config.toml
hidden_act = "swiglu"
balance_loss = 0.0184
router_noise = 0.05
n_groups = 8
norm = "rmsnorm"
norm_eps = 1e-05
optimizer = "muon_variant"
beta1 = 0.93
max_steps = 3399
dataset = "wikipedia_en"
Below are experts of layer 2 (counted from 0) of a mixture-of-experts language model. Rows are named router (the router's row for the expert), gate (a neuron's input weights, with its number), up (a neuron's input weights, with its number), down (a neuron's output weights, with its number) and show model dimensions 0-127. Each number is 128 + 32 x the weight over its row's rms, rounded and kept within 0 to 255. Numbers have three digits each.
Before each expert's rows: a language model's description of what the expert responds to. This comes from a sample of Wikipedia text that the model never trained on.

# expert 43
Mid-word syllables. Consonant-vowel syllables inside words and foreign names, such as go in lagoon, vol in evolved, wa in Kuwait, di in Mediterranean.
router:161140194160122196206126139131130107181148129099159098163091120082133119082094150158157110144121131120104112057198104154148164120152117116137140119112116095162145122054094148152100097147235094136120152141085114198128136175135147109144140104109148083179109126133133081088170099160128129075091120128122145135173161104116153065141175139104165139149166119104137125104154124120157144062066
gate4:118126172085101140083149120192088155118113116113156124107150109132161114065091151121166094139124066069077155065122130128113092053148134108154196086107108104094094080155119148159177102113168154088122126137070133095139159076133149111139127158179111165121101117118163106115147106107103099174157181072182076143117133197142136096121124159102155124114149115082132100173171137105169126196090
up4:134127198143145190138122141132062089144155139131089153171099147087146105104150128193100122040165162111100115120134096156070054182077131123157122170105175162160074182111110093097103173106125161137136096136106130097114148162116104122155121104171190099128219114123099054129118117143105153154140126125130138075087180136135106130097159139104164127131074123167102133175152162134104137109131
down4:187147074136075149107073137077127116120136109080164157056126129081077112100145123151094137136114115156162087157120199088192119092139146076162123121085111142177136151083114128080142103156123107144154079133138158124081114130141059153118063104129135149103132134128170053113162094152086087153105153112090123160080077113103148095107130155100159151123041093156114108112106143107122169154092
gate5:171116122133105118124140123125079086108203135182098186103151163113085195083149149165148100034119138116171116128113182126134094146160115114111160148150106137097072132087096105153108116093125067170105131139151163163084138142110051196129097121126110077151177153119118150159184161154152115139140165110167135183127137173159100132145166119095160129173140194156147112170151182095127154107129
up5:117148155159156135105075150127138148130106083162141131135119137109132126075138143125149067164146083078150112188096139050123174148136093123135128075169119105128133090142133070112088102137125137166113105076073130111135085151180140197172148061038079109079065129145138100073101157117078151108107102116146156120141162079086138157115159107137114144156127129135097148217147164096128144167130
down5:094111157173113069089124145161162166087191144193195173117125130140158152174166087090075119078133119115160146164163130135116125113100082083174111156163169129113098144085129080134131183101136122153131073171145104072152114086146164115077134158163135068157172084128135159096144110127118080165116151143082203122111048162112113123149131125115133099135166154156112175093167142096105118141122

# expert 60
Pronouns and short prefixes. Pronouns he, He, who, and short word starts like se, de, De, co, plus endings like Man-y, cum-ber-some.
router:152110118134149153159144093116152066071159098088190145105100155131135136127133166103160159133180152083167162096152114182143081142128098092078117113144119091174162182148114100168098102083152088091103168118079113090146187068192162120104151168191148127139141159163167111111132088139099089073128042175161156150149137168159166126125154143160148134098161078164111141155110151110135102100122
gate4:089103114125123088170115110101124056089215127093119156115051094129118160079139086089067202171167140049120198174175124160106095139162109147103124146113105119110075088147139127072194120141094139103153130081113115178134145138108104135116167138143149121128159119138145146172184113157171121119148096151169109147156166106090129133159134122107120101143100120205161119149184112146141150123098
up4:135128159172176093142153189136075171116103085118138116157094142058081126115080122147176092093159109139142143139136132086107174128127069143146168093180144081159118128141097095104130133149079202123140130133117165141150144039141147107139124133193103143122188115095107171142162101132163129118115186194081142180149099141113126156158150058136141150131144155135166121086193120090128193101138
down4:188126073158118148135155165126107077077183175105116171116139108077125125130074078065171096108209184082178133093097112160130121181128125101109097074161129131092135067158154108095133107081151151149097143164060132144154081094138123168094135117127129121089107151111174127135125105101143130114046130121174136162116127122098136166119126121123156087110123117120173141200142114084117162129195
gate5:120125126149081157138114109126100115122107145076125135132105175137130147112107095085094099148117189174201177102126150168179112174118127158150133083108101060151205150172121098107134094145087156047112133080073138140158123076127119134129170079107141116129124163203172107185112141108147095149055148135162085181152132091099126122139136151173158139138178101137164147131154066178097143111143
up5:159142099155128109126245088123121119099092140178126173151145095171181132133096127145150110140045105139119107109156140085094129088151114162134125125141106083172158098180118130119161213100201100109153121121137111129119108106171127085175135124121131131115026120117141150147121109104116113119189142106115128099166128166159195151114198057162098146114124148155109083110139141129157080151132
down5:116071130077107157123120145035139101143125099104113140097121101118094077197115089191151139117096095101124127084118150124124112115141105150197150115177149169138114111093105172202142159136133138096144157128159113152163113189099182132127200077107097048121127118147180143171137123072160122122084106157102149121115143119106149164088162145157157112154177190135105182170155096107092141157138

# expert 57
Of and word-middle pieces. The preposition of in names and titles (Town of, president of), plus mid-word pieces like -per in business-person and Qat-ar.
router:142103103153162132149142108093150078088167108079142111102093190099155143110108152102120080161146133111163161100159105156161107148161102089119077104115109135162164177124092097156082131108160103112098145076116077097170143121196178115082173148041153085149154173131143141097160079147127099097115110142165152141152156149146185102099196132183156151097159069168079155134147169103174126105136
gate4:119131164071123109149108104142142139122122114188103117119185124084156127157065198163093120146153160104125136131083128114172168168196091109059169102145101098059195119106187129162116113125132114126116115118077095180131116123177107123124137075122168107211102133150161118157086192140172159114165158152128110102129085161154134156122168123150068122095139124175069132122153160089128109140177
up4:154198023107142156121120085188187117056157156101077127147141109129130188131127146124093135092157087097114079102116153148078139091122133100161112104100098095085086167167188068144138157158096182097114153094146135127128184124116164109190139105082154106112148133182126066117126148094095122120101133138110143118106171131117153114145154098092144153112167166118152192127097116126114064145116
down4:125166105171129148131119036127158174196225118113100122084106145090134193149139139155191144140106115150081169083079128088106095085169096191140121109122094168124104120112139127146140116154086160126169066134141121115131119146075133178105141109086148180132077138120102110139138065156122118128109091167100141152100080098115146125139145166138135093127154184126128212072108117104113096093117
gate5:157162142150188150169121136071106123202099151102073130122124119071081176143097142173135115128119171140107143103077102077137102164139149110160150071090116147100118130127125114147107103111148144140148146112146083134128158162099182075082168107094128058122110129061117185111152126199115117166099131110134156097195162076137147110127158124167173106107101078186099063143124185081135140160110
up5:148179117166167135143124204107165112178132179109098147145113126129125125170085054113077116116148106115073071154111112041105142105091151158181141061075108142123127143125097169125084104142112161126109069132175155174115105122130146099116117108104105119087147114045106191149126133146115108157154164071109085118115158121116200123139103143148142145100147190145148075155138128086090171149140
down5:116150146156176054075184112110083106189069157118134134135174114077083132137118186136166110125077181145070133154128130101142116161143095088139119122137138135108121132110153099075200139136195131098146141085159083138139169184120142094123156091106141103104133133095136103131142106186151106156084186111134177106109155088178114167112169148199100134103110094132097073102130158146142155071093

# expert 24
Second syllable after consonant. Word pieces right after an opening consonant cluster, such as th-ron-e, ch-em-istry, C-hi-ttenden, Pop-ul-ation, m-ph.
router:115102103157148178146102118135111198158151122081147034091146158118194165119106166120134141149140218119136123147125113117178121149184136121140100100137165095074131119144143139124138165143154109106107142130142132196119132052169149105090139150164131111111117191200137120115079084153095110107125135138070172141166138122090123079121143146201138106168144098187106169132158096128206152129117
gate5:132148139118171143120078152123090103124126112102136129111073124141141108121051067090122094054063101170183123152180200168076203169156119133171126171078124127113157188101149153075136093133107121097140128172111083087128069186107131147202107132137083112140147158126100099128130106165153119181100125158094137168125123140102148167122107131121149114117098109099193135075124127098162101124124
up5:135179128110134102128105160164152132156132131114139174100099131078105086103128078149116168180136147142136183167135157073129104143028104208100143164131134149161133156167086119083132147102142152110091105129138120113119106101091177104123138222164149138061115093126132151111157184139088166149167160112136136106115199123134131115159152054142148130149201124093106162072117134157099117177167
down5:080115141187109063104118131126098094106117165100197117109132075137095122151114172106059121115095082123088099161136117115092110139176113137170149161102082119154146135161078190130118093124109115173162099136115158179083164160149165125169096103139132086119110160103161108137141144111121107115179141126135143156145139141054107179170144123147165099168132126072083054096084039143087106152085
gate6:146114179151094133128154129116132106090090131164050152101165105070107137134097081205093118161196105147150204194139135096163106158141151100094144149092128148166094131140164139104133119175154142120104144103156144181159093118063130111156068099118113138158168113118126126137130189113140168113114067118066169156111115135152065145222135142101128107097144138108093117140116054089134127140141
up6:117187164071120119161153114146103163139193105120159079188092114122142129184092135135140193155123138111154102108096154097206144156075122110165186146154158139145150122116108147112045146119121152165160147145134107150105145162149163118169130072097149108180150142121178134114166120147161095127095106150176145145121135083079083133108094114113101057091196085107125082085150101085194107122129
down6:108097113152072149172199128079125128132127160136140194123110097125146148112110124163149092107114084109112161093142161070112144137100099102139133134154105116134095157109076078143100124115120157118215108177114138145057113101138124121158147127132145143128165067090176150152122102135120121146140128126126140171115156154115098215081120038072121126113125112072017135104161163081130101079132

# expert 23
Motion and direction words. Direction and motion words and prefixes such as down, around, dis, from, plus endings of foreign names like -ana, -la.
router:160108089143168111174100124081171159120129089109142148097110161095127191160087145139096121145179133115141155083155075096133074198114084083101114081111129107159165147092072092158090077095159105146138140093102091120164140100172149077069180146078150084127158167133127127109145148167069089140102113148143169149157168134177180089151164172169161147085142124159084128167125166108153123145137
gate8:092128143120095191143137166106186171113120144097128122104079126098115086140144188040118119124078092139118130120169088167160160157190153098113132102117147138098179185188125151121117145142120084086081124135136125167112177134115150148107094123106107096173151160101108058078182083157170094100167191175123087148144039111146158135139166104150134084107131110119126138174129093145157129161111
up8:121093112109071094152143170171136132141048105109142077133130144146084136168184179145154126159116135120152125153169145114101160146131145102155117130141131176090136152182154047097134133144126159196161098160089076121111116051103078140183163089151169131086113104161098145144157092157123122166130090111131108140126197185134118127136113121150116090146221165139096130142129147114214145131088
down8:174136172105115183069117168098117148181128127132143140114220185096083136124127137149100151123179209129141143163172125084117134170120088091134142185151113118150088139099111115138117158215090085140112119107105077103086130137167128162197136136150166117156117131145090099120160172113085162145099140173113139175126152121113157102073135205126108102072118107166144155145080133107093131173157
gate9:128158097106121077171123101120203100117145178166205109126122170106112126149123140096152091102169150152078129132112091081152137170088114162061117117149089122077111151092171170179093073104154179111141142084130105136089126125133138128070131165102148094126130204086141160152103144171107105145122119105089150062126185173141136071188106090103138156121116157159109069083164162130104143146141
up9:117155107126046088192080062180137127159176129166122126123114126133130099135096168179135135078116088090127139167154134095114085094123103150143130138157151123129138134071149128137105135099109116186217099095085146141156121094141151154105113106183108116075103158149107082108101154102137093093068101112149107107088107160203130140130145141121150173181081120049138114074122068117095089099136
down9:151146100098115087125152128131128108146161098122141081083121099098140156074103089162123089130136129127116120121114131069127142136086140102121136125103056117086116121114155134068119099163157186111126112196082176076168094114148126138141095121108121046198113171124043132090120132130162129174131108152102137162103183146154106071181129090093178178129117194147155108136139151209088086137157

# expert 20
Inner name pieces. Pieces inside names and words, often a plural s or a name piece, such as Invalid votes, ma-les, I-llinois, McC-art-hy, Ha-s-hi.
router:154090142139140173191117109118151129076175079084172124097092162118166149113088170108160145122162138083157149088151098154085097147161113130083088111154102095173139162146135080134088116089169102078087153076094084090169131112149136096089160165142150102170147172165143124091166112156180119101157090171175155192156134135190173092129140096145141153112173084172107169152141154114149087091125
gate2:172080141163207090162079151166145144161160118152128111113113146137149096085119070109089085115132109110099178180086139142195137134094133088122100108123132062064129106158111112103119068120102138131150093090093173127131153092128149114166126115112118123135203147172117158082078129144131060141154095182126159143138061116103120114089149087169158080088159132153103121184116182114178153139158
up2:142135173105219082173133131120167129196165096100148111163100073108124110169135211144087176121113148165173124141171150117161132106137101117144167135128106142159134125135204129134113125119079101190133151111114168092196112131159104146115059120119136129106089104099163103127129098080065153177122151113103147095193100160137156106121113099135074162097094102104155101098132079177134108169169
down2:156118093146149141145138118175132163103137112123125038111044100149156110123109073163145112138100066144136099119100078216100178108105121113140176171152128170165152149126141126117090144134163116134115123169098061153186157130121152107102131101127147121193089095128079106180145127112186137100161166125152167050069148164128147116117169068118125112172146130187133082147135107136154116171107
gate3:183136100132124121191181129154098127161140100145140097137155085098169155228144152155106119097095166077175133132153126150138163141180191170104091078191110108202188111153139116153167110113098163128115156100107151096156084114101141137131123121110143101140152163072079092150140169110099125103100090154075127146166129110124154114142127197175135136059192114124133119118130173139172140084106
up3:106168150123117124107167148167074120154168165130077108179162099080163138157164097175100090158077113156061116117161129103167147118046072073119112150148090108109106110120007089145126128141077088115045147146071115106095118122112111157128125143110110114110165177119091117131101122129113089130096156173132131179125101129159092115143125167134144140116124117197099143127143076116153158172139
down3:138059109097143125095142192178109120160104136059136161145094090179068192116156187119150082138143095103112101140149138143166114092117108114115163153142146169123111126073111126145092109136125164146134053093143155163144119158141115089092120101087089140128124090150129105144113065129109115130123144116132129126108216110097150167083092204069131103127089124114105069119203172142083078141097

# expert 50
Consonant-initial word starts. Single consonant or short word-start pieces such as K, G, B, p, Ar, and verbs take, make, as in mollus-k-s, Auth-or-ity.
router:161081129145138131170137102104152130086170113123162109115071116102147140119102139121146150116161163120158174103152097163076103146145092093102105077164081101182189181130110112163092067060152097119093179070081086067146156097203164102099133131152164098142174138146168111095144108168097104099125125160165160159141131145166157096145147092152170158101165098154079170122134164082162139109096
gate25:122105083128174148145162113109161099113092160132115124116168108086087124133056109125081136126109166145147137118071167116161116125124105100111132125088144106115176122140167155137110058117092115105090163100123104170124089149050128091126154156170075109078082150055088104163157174166136106138125164168123168146131115106141149107151105142176112080116137121156135133159223073017144129127161
up25:126101145148179162157125138147050101108169122126145118170124097149130136175132156100136140166177109071090123130182103148097152077137107168169150121142176168185124135133119101210157122182097125063129113104105129120134102147134106097137102101169078162099137140131150042115115136186136107120030107080100142188070109142171109114133137102146144079162176141073144115118145122143110097115181
down25:119080145074180155115144118170116147099116076167084108167089118150067040124128096099113054153149124182154132118114125170126159082087106103083113166108118096125127166170142161072138167116109125137091138130092172184103131113122120192131161117139140119116102139110086100106170141105174111106126109166155098171152111192094160130199106134135196189112128176102112148130164129107167170172121
gate26:129157125139173086121154042098075077097131125117069103087045187098091143093087137158150052156178089173121126110132148124089141141117059095100102142160138061118176164127159125082146136074156105159105128141103145147143100173111109140130145166156134124158074119224084159130141167133141136154089137107121153153106161131175154090111153105146144112154155138136120109155101161131096161170147
up26:182134094084134135107094144081087105156145104144075145101134122079112162140077128136127059102091151136101133085104109123147174158133087116151165144145167102112152157164123134096142153195146165154175117201112180179141099134117133073139151142102089177129134132144087127129102163126100081144134079121115154162138148070144140103207166146145118116122107127135100100111080090189168033065095
down26:118156160171175157154107132137139073147134126204142112150153094138138103105105143155127136098091052114148120144095152084107084148144123197091160096149133136155091194154072114134141130158089202120156114193081169137140168121163163158132136116131161148092109122140120136175150189119123225154101150148055155156133150097159161149126126122138160122098128159185155101115166126154157049099106

# expert 56
Mid-word syllable pieces. Word starts such as Po, Di, Pla, and inner syllables of names and words, such as R-in-ka, al-D-in, gla-ci-ers, lo-s-ses.
router:158094127167171180171116114106172126079156094112176106102084152107149137102086161135124113150182152077169161110144108139129100181149072142105101116139139101202146160147109105148078116106166071111089142091097076122151150085117175092130160159116134084145167139161177097097168089186149116091128088148161132164155166150149200117125148123174185153093166114182102161098154123108172102123091
gate4:159130096110115109124198079066173083146112057155203116117168112129107115124058161142143161177124143072104153105190132120080097151067144087102084105148095135092115086149126129151138133138185147150170125108125209141156149133160159131160087170097068117139145127164120123124148126121185131124148112131137075120165077195118177124175073129124137139098154099167096143085131116167140113139157
up4:135117132183079140128163130089059111147100150162062164111145112096073127099121147128109110127125157095143142120148105160147157169127115134181088148120153059125112113150119177170129149129162139181166158156162193104103211135127065154167146139111173113065119125140135131100094137145131104126160091173143092130144189119154099189121129140187074182099137153120163119175135173145090189172077
down4:156149122150125074103108095105135162097138123110180114199132149152140113114115129156119206163133125117129206119084141091108106111089067201167161128166128180143090086098157136196078115139092134080125103132096138124064110124128209134138127130134130151150124129069155135105136119165140132067112115130194166154087123105038132120114157089142137109185127129144060113141146126115125171180114
gate5:164089091142115094173127084158101151132130177072149157054080151089139118166119084127129083137152144132113125116176127166180136159078150177143159118141131100116159133064113137097186089100098097123145113131134175112181129115098168147109176094160179166171108181164103140058139127157132067135083157090179096173169130168114166122125158087140152099081120089095169135122157115111110161140186
up5:068139173152073127141157173089069143105159170193149101141123151121172040133107134182109088153137158105151048085107170089067138135167118178082078072098106139116123091118150171129120129133145125094125068176120129142122147117153088126145164141133162115103171120132106146068115047135158110143143118121140141093154097138129153174174082103132144157086115131069123132133143123081110166103087
down5:156144129152094124121087121101128119137098123157076122168112089117094159102133206133154121163155113108089109133123150196109106163095133095175107135071090137137105126091181163127148114196098083078134145089094082096152118118128105155169131113207080121149159095155059090100133171164135155185124095172187157108179122130091165113122113161113112153147120084108073087163097112073089128149074

# expert 55
Capitalized initial letters. Single capital letters beginning proper names, often in tables and foreign names, such as M in Mjøndalen, K in Kong, T in Tyne.
router:164140126107113147139131085118135163085108132072107132129098134138136165077043165178153180195162145119179121128124120122165119138132117096118080147107137107103170165156094108166125076100159082113122177134085117140119139123063153140079117168065221104117169126139178139138185087148133109134110069126153169152127115105155138114106218108137142125116096106190117181109141165133106137121066
gate17:154173110100114064093139150163116094192114077141108095146106111139164140114126160115153072154156148160160172096146130142137165094142088160093132122130133114149137094027146083079106209069103137099143101137096134140155087099122110141174119088157094125100182144098155117151140145085144097180070176172168137167077131152140063080142084125114103083141149125176131150134139138083109123075148
up17:107131131124077153089075152088104108147122152170129093163166107103199105080159091121088148110126144058140114122113125165167126188101162088072136110124063067160168150148119122147180106110083109148146139149174131120143099094193092119175139136149132090119179160137092152119166140112116114170166150104049080152127107159124108155162116129156206140117154190148158080098128120127131094108065
down17:174161124124088142107142111157124120084098128093061123154136132129129109142155134132155148153107084169095104133126139058146100162098163105160142102113138121096120096116150109134168074180134123130065098117201168159078091102068152147153156110116078188094120168156075182154187059132106110157135119134168083151158120143114132067131191088110083100147106134118126068148135102146154107149040
gate18:121098101108115134116161084099117107128200111113189133126108106153122101128155128145119195032104106119140190111109115112133170118126145135083116100098144171098129149151130138103223153125146165110133073156125163126099158113112092193086129168092126093113089143062011133099136098100123125093192140160116110155139160091114105139128138081099112149140093146142144170145139126088104049131121
up18:118153172166147173114129109158113081099140080124103161101153119062097169105135165217138141151160151127137126096104122148164134135135141084147114092156085104069108162198056154152102067138139087139107136139125184116126128147153128105089105127139149080152139107121169108171145106118148104080174187143054142215093106142156070137143150134177137134157146220092141146139097137116133139111141
down18:198084117047093127077128162130159150159150145127159147143155134117175100142157137142149178135139112128125095108098104095122094164103178113147159126111110142113159072104159133095137109093135110109218182101106135078163182078102155105084140145157097197121092139083140118104110126104112173159093165099108107069128132126117094160102118133061114165097141145115159157113166111054172099162201

# expert 44
Word-final suffix pieces. Final pieces of long names and technical words, such as -itis, -ids, colleg-i-ate, Barcelo-na, plus whole place names like India, Canada.
router:170115082180171130161117107074164086124142094119158116082094151114146166111094149099099098157156167112096152100127081136118091156136080090113106094148112105161173163146112130147098098075126120134093168053094088092156156116139177109091168166028133073153131177165130121085174131160128096107142120169151157154154156135149178099151159203161151140077163106156124147149122149100133162111180
gate4:136119069135140142207175144142180116123124102197144122178146104147135175143083134204084125166104144047142124113130119103091157178123139098085153155207121178128115137122094191173066078130110103112122111110156083086101145125131142082151130146130174142146082135088112086116101141119083125152087110093139102199140165149180127073074100145125162141138095111111121153131129140099158087106104
up4:067072143078139151109133155142152136109089138123149145133131176159075182098100154078115100090200134182067125125164147124116143142123139137130140093128068122154091105074134127130114111059115108122091118143131189117111111081125093083127113083113170102106105153087124158139112108126127117167129090164137191105161162106169098179095080107103237107152125136085106121091132063150146149163078
down4:083148143102149127147103127123099133106108128078111131121112105189099098096160148131123156142149140137110202145122191094148167093160160182081062101091089165099093139148096099125078083121098115122116160093170122179099109162188099155141134178101141095093144173170143102113114199127160111140133071151174141126102087095104103087117120156059157169165135110171181168153149123099113103200168
gate5:120116156170120146180173065185102079145157144169114104132084148121172107116165096120165093061159105163169127151168096144122165142164111048150107135144157131147146175109156146108164172149107079115161182079135103111180116108073143161125155131110111110159137125156125101131113155083197094115170163160136135181131088128163107132125127066204161053141125127141118153142146107144094114188171
up5:117089102090147198142135140162180097174147123161154053127140082114080067114139078124115088097176134133166107088116172156181107178106078100100123109128112169161081185123131125100114113156134163116139122122167138137128172165126102118161134146149151126055102139067120141146153141057056134087113181129124078121156171157147099126158137118099135061089068121144129164102121159189092128122127
down5:168115134158103107138216144080132159160133083123100068124120113118112140126117177155190160145078180113147090224167125150135165087169103094189117093144113109115147111073068113112147094140147074112132147101170125120155146110139138167137112153192147120155128076139130160087096147084063173142125120120098161138095116142111094093124128183094098159166196159163134098088168111125107119138086

# expert 59
Nationality and place pieces. Pieces of nationality and place names such as an in Canadian or Santa, and United or New before Kingdom, States, York.
router:157057117127124144167103088102163139088180099126140118103106152133142131085098148103152129158168176080147169106153102142114092187125115121054087123172120122193146150160073104159082111108143071108101143101123105067179186113150172085128133139168137092141168154158110122108126088136185094123178091166173079163156158152196131133156172112170159162091140110146103138133115145081142109092078
gate1:196069118137163134139099126127139138068197128125085091143153157131094085063124100101132178162139096119145142057121092120146112151107101156019144121148107110107131075179060124115100162147139138111149115087080143070137144096147123160131119071107131108098118145089109193095129199131136113172089149158124142159160153134143100069109129121125144089125129162177129140152096159094106141057140
up1:127179154127172126146093129065166175073102125113122097165160210175169079134101127127133123131125128202106105075089088100150062153084108133139167147120093154114128136095128118138110093145145117097165162115154104099109116134140147169063154080149103158088061189093133157088119138165122141110126112165119091124099167165134093094147124092145093161191108142129143124210061095152125102096154
down1:161158176089150153133057163109107105167103149136149125140122167125146122105203144090103081136182142142165098117106146091139127137083175085093118123086133134177171130157082086147166079124132132156125135161125148181154106152085107119141117085121049170117164121098136095142207112125131119097146176114150208124089140118123125228118155116097099156115103149104087118135095167195088153095136
gate2:167050086170116199109123130161135117087142136176139142117096174109121115086146113079136090125107155085125115095139126149187057141120053138154084126141139090122114077099094130127109109085120107166133106120124127119087157184113166153147115098127102119136125107121177086092139046102111100091091061132183130170136112136134088165077157092096117167179137096113090099180101154088078142133177
up2:135085212121114130112149075079111189161140126114118148135094167132128136120089116162170073121104146070109145169110106158125135122133108171070147076159086129137106099168148115158085162153133096091123118144158104155118131154126104125180088126128156129127111131109135099215166141092150161171135175075044167144070118216110133105140113153188117169119185155150154120081163133133126140115073
down2:158149145101128158171171165095134118160115075118085133140036132095125153150093128136156119144149099138158131194105098107136112179129139117100162140143086096101151098156161152143149193147123127079147125158121101174145128169123121137034072138103082121148149137203120181138146058109143125096169106126135093147147165156137151109140131162089196138167060113119066096160149160062126098168108

# expert 11
Word-start fragments. Short word-initial fragments and Cyrillic name pieces, such as c, b, con, ex, s in schooner, й in Карловский.
router:177091105150140158168141095119141092091176099109170107088082172109162151126094166176120100127173146073160162077166084136123108158133087080110114092123105074161148167125093093190125070089140114084087184110101094092168153066172151118099150160094139077142172159143153116117172090156159106103134106142147122144166154153179167082135152124173163159080153094149103161121135134092161102103101
gate4:160079146102138096153148104092126167180188129157089134081078125125115121153121109112122146120148140118118085091158113099171136148124084079155161094105148105171074155158091033108080091164137116139124134094133123162118134155112151220092170097091161074114099183134111121054125146123074151105150119130106170093210134205125182106097139133137092125120130142100139119116120090128148126088180
up4:114123100103070085082160104105175121141109136137105117142118176145084079132095122161180096105108102118172141130142082106246105141123152168078157164133143155117129090039158129107120108133118101164140117198100193158138206133109151166104176163111132087117147128138106084113071158162138124124107103104148157132114130133110104093100099113149121154169165073123091122087097078167128126103070
down4:106131095098111081128101063130124137168147166123158189128077134097129093138166142126071149105117128140155163121106120181083122110100127107157141174040206147159114105080176125144128085177101080149156108116157168138180106142089128061171165057143110117116079089063128129124130091147134143093152161143150121194122140156131149104143139112109088066136122099112133139117112116166126146214092
gate5:205181140085184112125149081126182141105137060117116098077155106156124161089119157115130167157091115155147172165134082126123107084140084194125125097162145140169178131138118132103090097119163137156125152083142082113186126175137115097155167133109140106126128165075142124123145075112112168120142132174096174128143057165161123114130158175155151134095151110071106082090222110175142146154103
up5:140168142131121086109128164099123128111117092113129115129115126134164068077179143105097077078158134099113164115105142137136206181100125118111087056137069163103069132131137137137135097173139166100075118116119146106115089154123094161127132116120143096169142101112110089212199044165152142153097123118098169107171111080132140066101124156103127138136131135114166149043186183153122126168144
down5:079062095109130132067175147144154154093141127080129114131082090128148100096075119100137112194152164161129125131096122143197140135119154122146095181095123183148097112132083107159162085150147127124106092082080077152118081092172087104102143150109119139091177178127118090092159076136137141178143101142139095181045115071109128146187109139112139171091132150155072091159114167105168131145151

# expert 45
Headings and capital letters. Section-heading == marks after a line break, single capital letters like F, N and C starting names, and pieces like L-a.
router:161095117132172141167170117125148099075151102080173110099085143100164180102085109153177128157177175115159157095133090136115112153159118106109108103177119115190146138160121123155102103110159079094103167108097090073176149077178166121102168158118130075147119173153173096098155094163142106124144087183182132169154145142174171094123152083155146154094123083159114169161162151088154069087122
gate2:156116134126172137145109210129153167114162153076078175069200200152079128100151113128120157141102147096141132085121089097061160126125148139091073152088164139136157109178150145149102115097138103083168112152138108116152170120157109081164146121166108115165174167141164062139104110169228124105126110166141150093176116170158148102106185148138155142116123159118159168170123141117153136115165
up2:092072152125164160113137083152139087124106129074103142099060136130144089091121148147100130155143122124104129131061138217125031174155161137105134167072080137142144119104066111146115158100195150186130148143108156132138150131098127175170157099081114170117094089088160214117088093142119143137121178131172134105141081081116133176145135122126104122125092086109150158085140141152108134129180
down2:168091169150078118086102159070141128065139189193070175123132119180106155171123109156142128139147133144163107129168148190143136158138127157107139072073178130087158127124124124091123128152155098139187105122128202154104124123109117154069156131082183104111144152116173139114187127138156053130142109163193112103162082128114100152108078103136137143115110169088090114104138130074083175138097
gate3:132162128169159132210080135148170182180187144175139100112138121145073105142153150204149150126103106097123167110157167091168155088117110148093132090093101182145162124133180067122109091107120197139128150130086139146108141134083146159106143092114183086088152131126165124111102074098170139107138110063157093140122163123150130114124145114136152112095165139116107180069115154031103104106143
up3:096076167163163091147081130116123111172127103123097087121157152094044128148106066128158159135135152134107102112132095183108078178124118136134167114176077154123197113117111093147162109182081093139080169147152116093118212158086133156134146147132145092210085085086161122113106157147074113192134149092108123152158145120084186140070141164128122113116122143096158130098147149159117153148151
down3:093096113159054126170073137134134149093141114165135139120145125115138117158175173161156139110156141143127127072150151165123147116105173089173150192121063127125108130162148095141144135126098145132070145147098096140154097157098131117137144140104122109107140115130138108079056169164172061150153165116073136202158191129160185093128087140165101096074103144128113120142143202167204171117188

# expert 10
Word-internal pieces, of. Middle and ending word pieces such as ci in reconciliation, ition, struction, al, plus the preposition of and colons in infobox fields.
router:131124161183144182107092121095187104110209154116139091082116138145112132074153101065093074159101145132176131126151128162149101118217145105091105144188102078157136101158133052193094099128139147092086187120083099115117140106155115102149148208083146101148117151133119123094169107143133144133155097100093134134153135098100122116121155125134196130096145151110057119138165146110100074126126
gate4:139175116089119117150103144135137141088066155175103117107116108175090105119145044169139174168087113053081081116140126145130159137134116134141114111118125120106124200109098183134120073078156151106150163118152128075152162123113115130165113128124145114096141162120136086139127098140107147138164099060140144030123093111179166135118117147045205113064129148112197134182121145110137147100120
up4:117118135143155159137205105148178128141166142113142130156100070088161117136128135089075144199167133134132134138097174075149083091160108101160149108110137150094093129082109143116100095146150084120175120153114115112142054172089122093101093120140122165114169119071147120077082130103151118073177110142169212113172110176146085142098160136130107085098155108084185125125162116156137195070094
down4:154120156083127097144086074113107163092106149186160130145034157176140145103166152123107106164132130089106151106133115107144173130093173174146130065149125160133164117175208070115116111154117152087141142116141136190156098135188182093102100110089113061109107130147145151148136119133081094171066082136163092082181121128100168094132143118128159102096165124123135188118109096150111149079161
gate5:161145159147112117127107141178086097138131070123087150140170122178172186133149162123146130141140127137113158119174141095133134129075066084115109148034099106125118169089110130084157131144101091136087129143102125101060128142120142086178118134132148147125078150157097091144132172102134080133115218119096091068083157086135147087074168184145154085162142150057126163132059112112124156105113
up5:099155083141156093128182210134119173124034146126116119139182119112137102175107147110133100139103043081110167181142164114082096140142163167126079102124123111102127132110161108138164099161123125157153161143103068147175069126105143141107105161072154142076199110144148098156182111136138084153135090158122126187130152142087107103150195142123088107136149159131124105135127093064099086150154
down5:104127135112107106059129132206128064122079114143168156139098135120109099134157145180110136115120115160068069157115169135072118109164156130159097114118034109118084152132096140127054064110184149137140108146134129146089150129154080146129143148096112101133115115149169144118144160195060078137125135069136142150187113158123150084122122117148138119129179183166077137058165154086106127103125